python train.py --num_hidden_layers=12 --hidden_size=320 --n_experts=128 --experts_per_token=4 --d_expert=32 --d_shared_expert=192 --hidden_act="swiglu" --moe_layers=[1, 3, 5, 7, 9, 11] --router_score="softmax" --normalize_top_k=true --routed_scale=2.5 --balance_loss=0.00474 --balance_bias=false --router_z_loss=0.0001 --shared_expert_gate=true --init_std_router=0.019 --lr_router=0.000665 --vocab_size=16384 --norm="rmsnorm" --norm_eps=1e-06 --tie_word_embeddings="early" --optimizer="adamw" --learning_rate=0.00125 --beta1=0.9 --beta2=0.95 --batch_tokens=65536 --max_seq_len=1024 --train_tokens=299100000 --max_steps=4564 --dataset="wikipedia_en"
Below are experts of layer 7 (counted from 0) of a mixture-of-experts language model. Rows are named router (the router's row for the expert), gate (a neuron's input weights, with its number), up (a neuron's input weights, with its number) and show model dimensions 0-63. Each number is 200 + 40 x the weight over its row's rms, rounded and kept within 0 to 999.
Before each expert's rows: "gets" lists some tokens that make up at least twice as much of what it gets as of all text. This comes from a sample of Wikipedia text that the model never trained on. Tokens count by the router's weight.

# expert 80
gets: "0", "1", "2", "9", "6", "7"
router,227,175,238,332,234,199,262,151,173,280,245,170,157,185,202,271,213,201,261,184,227,190,212,149,169,210,204,181,159,255,248,184,251,203,216,241,229,136,201,160,133,197,228,239,239,162,202,150,264,107,211,143,159,209,156,157,207,221,197,206,187,230,160,240
gate0,192,240,189,154,237,219,260,164,201,188,241,166,217,151,180,224,147,205,258,181,195,197,220,221,213,242,177,250,208,236,186,267,179,226,174,233,211,230,196,248,176,172,249,161,212,195,190,255,248,140,229,143,207,265,242,294,193,230,201,182,259,230,211,279
up0,168,174,159,223,252,188,133,188,185,191,191,175,199,156,192,227,191,164,257,147,165,221,109,222,229,181,127,212,174,218,180,176,219,164,235,275,165,224,187,145,221,203,136,233,157,124,191,214,292,189,187,232,174,199,229,153,212,183,159,197,157,236,194,225
gate1,235,202,224,185,255,255,210,184,190,192,275,165,258,217,143,209,227,207,191,218,206,158,183,180,213,198,165,229,222,149,158,154,247,164,193,233,251,187,217,194,247,165,158,303,216,182,239,220,185,188,253,204,193,259,251,203,266,211,154,185,129,211,182,241
up1,185,217,85,211,153,226,173,281,179,144,200,185,207,225,182,203,270,220,194,207,286,217,216,162,209,154,194,161,169,192,259,202,211,185,229,182,151,207,214,292,160,111,173,218,236,212,174,192,224,128,173,156,242,154,138,198,230,202,170,179,160,189,258,231

# expert 62
gets: " |", " ", ";", " —;", " (", " -"
router,253,178,264,260,260,200,149,187,138,251,267,216,190,183,190,274,273,271,253,177,256,178,200,155,175,135,150,201,163,245,214,202,245,141,241,218,251,186,126,126,124,254,249,276,223,210,220,163,236,181,217,137,182,155,139,148,276,233,194,131,215,113,135,218
gate0,143,195,231,169,186,125,239,191,192,182,240,191,201,218,143,229,256,195,208,172,250,159,152,190,179,291,277,196,183,259,257,153,182,187,214,253,182,220,285,144,207,233,226,206,232,312,222,148,142,196,302,221,178,210,156,222,230,232,212,150,178,239,173,193
up0,147,210,256,192,227,201,230,212,222,173,214,223,219,225,268,166,200,199,227,230,242,162,208,207,190,234,205,199,220,206,167,185,185,128,266,222,116,177,138,196,148,202,171,202,177,225,241,215,274,236,199,206,209,302,192,234,168,270,218,187,108,205,197,141
gate1,199,257,209,233,230,184,205,164,175,333,195,188,167,180,105,209,226,207,237,262,160,211,255,240,139,282,188,221,227,248,182,194,177,248,160,219,236,230,181,208,263,198,196,180,256,142,90,202,233,156,203,194,169,203,189,132,217,117,205,204,203,219,219,249
up1,235,168,236,237,233,212,194,173,229,144,172,215,204,163,169,145,198,188,201,180,200,134,236,290,216,185,201,153,262,195,119,188,200,243,174,148,292,223,216,236,209,219,204,194,170,173,135,237,175,221,219,279,189,217,176,217,137,206,211,204,133,251,109,144

# expert 84
gets: "\n\n", " |\n", "==", " |\n\n", ")\n\n", "==="
router,305,168,225,242,270,193,214,183,111,244,224,153,229,215,198,266,237,233,243,157,251,228,210,185,186,226,165,235,217,263,285,169,237,173,208,233,312,173,205,174,181,222,236,234,212,219,205,147,254,111,237,169,186,196,194,183,254,200,192,193,239,212,159,198
gate0,256,158,154,215,293,155,118,223,258,209,195,164,196,157,194,270,206,192,206,191,231,189,243,216,155,199,226,147,195,173,261,222,198,209,139,80,277,147,204,206,251,266,235,239,193,217,155,186,169,304,137,211,177,234,235,168,224,198,179,238,200,189,208,197
up0,236,218,213,259,278,219,141,163,172,256,216,127,161,235,204,225,231,114,147,268,157,173,240,194,146,206,164,208,261,169,244,201,181,107,204,191,148,131,234,260,237,204,263,249,199,187,181,203,194,204,222,224,264,219,298,197,183,191,219,171,192,120,230,185
gate1,242,129,183,134,225,204,205,296,180,257,167,234,175,201,191,196,288,180,180,229,176,177,189,202,239,138,138,172,193,143,234,243,221,275,220,204,182,170,203,184,277,218,187,161,156,174,242,155,161,223,223,179,230,162,217,154,241,207,252,247,189,165,210,146
up1,238,234,205,202,206,187,184,254,202,212,211,216,166,254,184,194,217,242,198,140,208,270,248,208,114,200,276,204,211,259,216,226,103,242,244,248,150,209,204,182,215,198,256,220,229,212,170,173,175,226,217,167,214,158,126,207,223,197,150,152,218,203,177,144

# expert 93
gets: "\n", ".\n\n", " |\n", ")\n", "\n\n", ".\n"
router,241,200,215,353,194,190,206,186,191,219,219,189,143,187,163,249,220,277,258,184,270,251,234,191,197,186,155,163,209,204,262,190,222,185,173,256,269,148,179,185,140,203,221,278,237,234,218,175,228,177,167,153,149,178,166,135,271,257,156,118,212,180,121,264
gate0,191,247,127,146,181,196,203,184,211,174,195,186,252,248,253,227,145,175,165,158,186,155,221,294,272,213,190,203,191,179,202,145,167,193,96,180,137,154,263,229,248,177,187,224,250,162,236,224,192,190,212,272,105,208,258,258,193,205,214,191,181,269,198,196
up0,196,273,248,193,185,171,208,155,218,181,204,227,191,189,139,169,253,226,173,244,236,209,253,183,195,152,230,183,154,178,221,230,194,210,256,230,249,184,206,185,139,262,204,204,134,137,168,262,212,193,229,174,224,240,173,238,191,258,212,164,290,203,175,129
gate1,192,209,169,138,205,149,204,210,166,111,179,238,190,177,139,182,189,208,230,175,130,202,223,204,219,187,168,94,156,222,178,197,229,208,166,260,144,228,244,259,184,180,197,240,215,153,233,167,259,128,267,260,243,215,200,204,199,232,167,203,180,128,169,166
up1,190,216,190,182,245,272,217,189,202,243,206,143,217,203,292,177,215,230,215,180,193,151,211,201,207,225,191,226,239,230,131,160,223,88,289,180,173,246,181,165,183,259,308,222,154,146,232,203,170,151,132,131,241,143,240,263,202,180,195,253,188,218,225,214

# expert 97
gets: "-", "|", " |\n", "\n", " |", "\n\n"
router,288,145,219,272,220,144,177,180,125,252,204,96,215,217,163,237,239,250,198,177,232,258,192,142,102,168,137,199,183,206,219,233,214,171,170,241,284,162,181,172,147,179,202,261,231,230,224,174,180,145,199,172,191,176,194,153,233,257,172,112,211,228,206,207
gate0,166,228,167,97,222,281,161,267,172,197,189,95,226,131,226,248,231,183,183,244,217,170,246,179,116,173,167,200,129,189,105,271,243,190,208,258,163,211,178,267,201,186,213,228,244,248,204,170,178,288,192,155,163,174,177,220,179,172,193,187,167,184,151,214
up0,198,162,152,199,208,273,240,189,183,134,136,223,246,208,228,234,227,237,214,202,219,177,174,191,223,236,190,188,137,199,104,248,241,139,173,186,185,277,128,148,149,158,239,183,216,223,155,243,176,80,182,221,226,275,191,267,213,235,144,197,257,152,136,249
gate1,191,262,251,202,168,203,272,157,170,238,277,215,269,225,243,166,199,205,207,149,200,192,173,231,142,133,123,213,168,233,192,252,173,174,176,311,224,213,164,171,198,242,197,222,212,157,156,197,199,194,117,244,204,287,188,161,248,172,233,204,187,216,201,215
up1,99,220,189,228,260,210,152,169,162,245,216,245,210,161,203,201,164,197,172,183,168,215,147,165,181,205,257,160,184,214,205,171,130,207,239,191,207,231,231,272,145,214,219,108,268,203,229,206,226,232,162,206,232,179,220,183,149,167,200,198,227,178,204,272

# expert 126
gets: "0", "5", "8", "6", "7", "9"
router,292,191,241,281,269,174,193,158,179,237,254,142,198,182,163,303,197,200,269,175,190,212,213,190,174,158,154,186,183,207,244,203,226,137,241,210,207,139,211,152,135,217,235,209,191,182,263,169,186,194,185,178,187,192,192,180,244,241,192,194,231,178,150,259
gate0,210,154,168,199,212,196,234,177,242,153,185,181,152,232,216,215,204,182,197,142,174,218,165,226,217,225,236,127,171,207,185,164,214,207,272,192,154,137,216,200,197,217,206,226,199,171,212,199,149,264,178,140,165,209,209,225,213,233,154,172,143,164,139,292
up0,193,219,181,147,249,202,206,207,229,182,183,225,211,182,213,163,95,233,231,224,173,243,239,201,182,205,170,227,187,154,254,147,250,227,226,194,194,161,177,201,252,254,188,197,197,251,220,122,203,108,169,160,211,181,198,279,228,179,226,208,200,187,187,110
gate1,166,200,166,248,173,235,254,176,212,242,219,216,214,181,200,292,159,196,202,194,187,197,160,267,154,249,216,145,170,231,260,227,140,246,189,176,180,182,191,192,227,217,206,127,201,195,166,125,140,170,203,129,181,195,174,204,262,187,183,206,223,182,199,234
up1,300,193,208,171,223,264,191,161,133,183,176,166,197,201,213,239,188,175,229,208,222,223,108,205,190,240,171,236,148,258,203,181,163,165,200,122,206,201,183,276,155,204,225,199,194,175,191,200,192,223,133,212,200,230,208,258,329,165,175,169,219,259,195,235

# expert 116
gets: " |", " (", " –", ";", "\"", " -"
router,275,169,194,252,257,174,157,151,154,231,225,160,176,200,159,217,229,230,212,207,214,225,243,175,105,157,128,186,203,255,281,195,209,166,158,207,204,146,134,162,162,175,207,273,233,190,250,178,202,117,203,217,146,159,97,170,225,187,195,152,196,143,131,232
gate0,168,232,259,146,182,281,202,232,182,223,253,203,160,210,207,129,118,192,192,144,170,236,131,197,180,217,233,173,289,245,207,208,145,199,241,230,180,243,242,188,245,219,188,265,155,244,271,242,246,222,281,286,222,182,122,264,220,244,189,181,193,201,215,184
up0,211,254,146,158,192,253,263,165,202,123,245,195,137,219,259,245,172,183,132,220,207,180,229,168,136,244,221,209,245,291,259,152,244,186,279,180,231,159,147,133,193,155,188,223,258,247,315,213,274,172,238,303,217,236,194,248,231,133,281,185,210,232,187,203
gate1,186,217,251,214,157,194,175,134,195,215,164,218,239,178,253,208,122,203,173,216,135,240,202,231,248,222,230,180,174,247,120,186,212,202,176,268,275,217,202,176,129,186,162,201,247,190,253,115,233,225,202,246,190,233,245,170,221,223,190,169,242,166,222,210
up1,220,170,235,158,235,269,172,209,184,202,200,186,193,194,151,216,205,234,135,138,208,254,267,182,206,184,220,226,243,268,254,222,200,244,285,173,252,215,182,202,193,179,255,266,214,204,172,184,174,199,231,213,128,228,198,285,121,228,208,150,186,237,174,279

# expert 15
gets: " |", ":", ";", "|", "-", "="
router,284,162,201,248,228,186,200,190,143,243,208,191,220,242,152,210,269,238,243,191,253,278,183,182,127,176,164,187,186,233,258,196,227,125,184,219,220,164,181,147,161,209,263,318,233,225,223,190,228,175,246,167,136,177,193,188,228,273,242,132,223,207,170,233
gate0,173,193,156,197,256,186,144,144,174,281,207,136,244,211,189,208,201,190,186,260,224,275,165,174,221,176,197,155,134,187,230,160,198,189,229,173,198,150,256,166,188,237,166,187,212,277,170,271,232,155,131,218,150,204,251,198,190,202,273,165,152,242,224,184
up0,185,240,240,229,253,200,163,228,198,277,203,209,122,200,245,190,208,247,210,193,207,192,206,140,148,231,129,187,197,215,150,155,235,184,200,234,195,126,136,184,228,180,126,160,161,187,241,218,203,157,256,218,252,243,202,110,212,140,156,274,194,124,104,202
gate1,160,247,164,211,216,184,206,186,214,199,190,243,150,227,253,298,197,224,223,131,189,172,147,192,262,178,202,129,240,162,188,185,178,171,207,220,108,271,214,200,239,211,222,208,230,215,241,212,203,226,159,175,188,219,232,195,166,167,176,212,209,156,247,245
up1,201,280,228,213,186,209,160,165,137,245,275,186,173,159,232,207,201,185,261,198,265,162,251,164,208,195,199,176,229,225,210,135,145,149,282,164,183,163,216,172,187,282,212,234,152,176,254,144,217,172,207,188,210,209,157,203,278,219,197,300,252,208,125,265

# expert 41
gets: " |", ",", ":", ";", " /", " –"
router,250,172,209,276,284,154,215,220,171,238,205,172,133,219,208,246,254,238,277,207,245,183,183,168,165,182,127,236,194,228,244,136,247,213,235,215,204,152,190,131,224,217,242,237,231,199,263,142,221,199,250,190,175,172,172,209,229,242,173,185,270,135,142,217
gate0,212,204,244,227,165,215,277,199,193,175,137,171,152,253,131,122,130,209,213,218,185,194,188,236,239,207,241,254,233,211,173,181,200,184,201,187,174,270,242,204,149,156,227,213,222,224,218,142,134,197,150,171,172,195,129,207,210,179,247,203,140,119,219,194
up0,269,251,176,209,108,198,239,240,212,160,183,215,259,152,170,149,211,173,205,216,149,238,138,249,209,216,167,180,180,227,115,201,211,230,234,223,183,166,207,136,213,169,169,189,172,158,221,177,127,195,262,201,180,216,173,269,237,169,185,222,208,175,203,165
gate1,256,154,209,217,176,254,183,179,202,202,103,153,196,178,300,198,221,168,231,179,211,194,192,189,157,234,229,243,181,222,232,180,186,234,179,220,239,136,192,212,177,168,185,288,195,240,197,290,248,231,186,229,170,172,201,210,190,183,264,131,152,220,212,131
up1,234,184,184,243,189,186,170,193,197,207,246,257,213,76,214,180,193,215,194,224,261,187,188,118,199,171,217,190,205,185,106,174,268,106,209,151,195,226,213,173,256,234,234,172,232,173,191,159,222,192,195,182,262,198,223,237,209,197,194,214,291,149,230,256